{
  "n_layer": 8,
  "d_model": 192,
  "n_experts": 96,
  "experts_per_token": 4,
  "d_expert": 64,
  "d_shared_expert": 64,
  "activation": "swiglu",
  "moe_layers": [0, 1, 2, 3, 4, 5, 6, 7],
  "router_score": "sigmoid",
  "normalize_top_k": true,
  "routed_scale": 2.5,
  "balance_loss": 0.0115,
  "balance_bias": false,
  "router_cosine_scale": 14.0,
  "shared_expert_gate": true,
  "init_std_router": 0.00685,
  "lr_router": 0.00094,
  "vocab_size": 31572,
  "norm": "rmsnorm",
  "norm_eps": 1e-05,
  "tie_embeddings": false,
  "optimizer": "adamw",
  "lr": 0.00222,
  "beta1": 0.9,
  "beta2": 0.98,
  "batch_tokens": [65536, 131072, 262144],
  "seq_len": 512,
  "train_tokens": 415900000,
  "steps": 4507,
  "dataset": "wikipedia_en"
}
Below are experts of layer 4 (counted from 0) of a mixture-of-experts language model. Rows are named router (the router's row for the expert), gate (a neuron's input weights, with its number), up (a neuron's input weights, with its number), down (a neuron's output weights, with its number) and show model dimensions 0-191. Each number is 500 + 50 x the weight over its row's rms, rounded and kept within 0 to 999. Numbers have three digits each.
Before each expert's rows: a language model's description of what the expert responds to. This comes from a sample of Wikipedia text that the model never trained on.

# expert 18
Letters inside all-caps acronyms (WITHDRAWN, NPTI, METL) and closing === or == of section headings, plus name words like Championship, State University.
router:509547588450515504514543553530490578448522511449499456481479583525453424497539441507555444598446451516547562452517570543506529603498461506535439499566539550643449517535522525490444377469676476534469575408545549535495436478502511591433466544453475538494456455495540509543515452597419513462472460556389470586471482592483530535543495422424498470416514486492497522470431562493452467478470493508465505498501582489489475452500541575503535552482501479499557457514443521510503574521540469422443520495508571592615518435444506476555492409491491584472435548425486529559562431513432459513
gate0:520538472480531506484460518460505549491507525488435456451465480408470518580438563494549406484549486439509594602589453416552454481495400495536482458437410463472536553549468570525493516503427541544571555508431537454494497551447379436498497484486518460547497445481500474436498509544525518542470530425490535511533508552451515465437551532499548472457456598520463478443657539489443492516449484580493431431521603476466625557496499546504492647488416492388468509546487579503477571436469556431522597533523535475537517609489445490524527480425509422477578512479530471502452529411468540444
up0:471520402525565513384486475594483474474485423531589453417548512537514528496585518472502509463554465521510415416473479423521553429561564587402552507436480443473494480547537512370540427427493503442496512450460530525549454475547491487579496497402480459528500467444502521474467492364511585497396520499518459434465561481533532487577459532545454568644552490498427566523505466518483469407424537471493585546524442558538533459491514427540516491518556449469435521523537375534445398422491488563469489488535499451499509522468449504444470400449467512474526408555538492481526459435445502528
down0:583615513505527554520502518508512458458477444500470467432487496489523549513469548498559579551514559508523548447464488554445541519457566593541502553562520545463472506498477458533525488480416560512489495272490397493462453571495475492521595543454488456501505589416401530502421509511496624508508544535418573507452514583486449469510485626500550442483506512561578574550463410505512477496425510440460565485555478572541464474524544522460517490483563423493484457564472425467547510481516485480484433447530512609520496541535418515448512449496554605506556482448505634520477519539458463575

# expert 34
Table separators, semicolons, ! and ?, ellipses, accented letters and Greek characters, and mid-word pieces of foreign names and titles.
router:521578550476496459443528445570491557470407466425472469401455585504528482508589498477556452590457485575524527426522553550535575624569511449503408486562549497593461451527618475538507438443624451526501534454554486497488444499500489488450500509540446520437444532531515517433468459566461480463452504576403501556506491548424575522427494467473448456494573553502548515584412480477535509567445421490455503475494566483547455409511551540580499503459492459478469554472501471542549500574542463434446534487484562587608562406481521544579514456528440567452473524472466518477560479548440400499
gate0:457498344476489502446376536529392529516465521524451477539514449476411644533494459512613484514522472560417551538605494475495436519459488500474502436396538485435504572511460648536509480535490515512552515490437540517454502479467476428412473477525528498496504474541441498447527548505471435473401487528511492462540472484481495550550482591529511520525473630481482469390553420432580566479465495531487424463478564445544539536464512488522434537454550471469501492535492551496483548448548600446562564596490465497542544604456501519481567498423547398492455553490428452504527547460492549430
up0:480567513597616586434535529561511523473468407540497431497503426560464470533527538522514413494539531517483395475525471428485554463608507473478612529467529402491523480484551476441514384538520482455601515454457458535573507474562499543513527421444432538512516420435516560524539449458525612527419455463518513449517601538469519476475503499529372460536583519572455540546534489523424484389494525380521469541565458505530549454576530490525559582487468474523459511550534488488551484433504426621540444491531539458488499549484449557520464411496482510520516416497518492567469474579424524476
down0:538567490411497524499547471561579473466543546533522474455407509481530551465443476597572458428567550486511566440428498489564479523462525513587464509572487498488388493509421423510482450443421469507551503412470466441504505528558570472445491525535542522511525612478444458583522409528451644504430465469494526479467596510569481474442424534442470407453551520439488521549505472460457489451490430461517544452481463589520453484544543472466458549533514441448406573590500450434496430484497374484444455382572466492515493506462483486472521519534598600457506433549479483507499513447493455594

# expert 4
First capital-letter piece of an unfamiliar proper name, often Indian, Vietnamese, Irish or Japanese, such as K in Kannadi, Ng in Nguyễn, H in Hachisuka.
router:590561459496492515510502523527512544491413465485525485479393485493397526458593534538567439496536510589483567537531589584508506592415490475526449496500557451532445504514556450466495427525543482475466573345517536468475446474524503512427503526562442507468453519515557517496464527578467539504515447574459445593548441537540600548494495454450492515470538504467437472582465511453454505517552444489461493480488584505601505465410505546547478543425530521531434495425490472483481559527572502417526565579389592600513574452501481525591532436532442565507441481484487453464617450492420391520
gate0:493532397457552481438351493547520469501524566596480504487555493495458543486533476586614456433528411466455465475534525485507527522554478590470487493435391544502503488581416565487499470503526461540528535551491506541514537459472477447413470515438546567543532469439470546482546502578521461504401466404547494485552574494406481471512520501534538507527508596431477467501502515463499473518443521516568463468477563553532449592406520441540455613498538561476441478637527515489384542431489625448562545558483510478570507550535480473477556443483481420477590449411492457538516514396526518498
up0:401555523529552498503588531536490442451554405560470444538530452546418532553549437465499375493522502459482461403430519516520540413516528543447617474494499478453523513539561467471620415445519558474524500443438486491595523457510495553491513448450473476575483544550467553425499471447522505494536469473451580371536566483526564449464430525522491493544507477528428546495474475559483514426407473396447610495517438512597467430581512497549561540473474473508439511540517394520572490373493480501387454522524585494551503571430441508480468499489487444468493445572477500519426457519472475529
down0:526576511546557569439515408511550461581522545538553564420471509481550557477465520554546538508492493491414559497355479534487455438406499499553455475517496527506456462484499469534556470425430491408523429372487428523557532551459563547547467457469566495538531548527445467573487490529517588539468501480460579481452534593444560518559515515485467496488594575487539591496431482430529573512441473391534567476601451549582427538458467530452469425538480429509459473507538415432571529457425435452479400483527477565521507468546471499454469578563566487514505513496478515559476502590429444564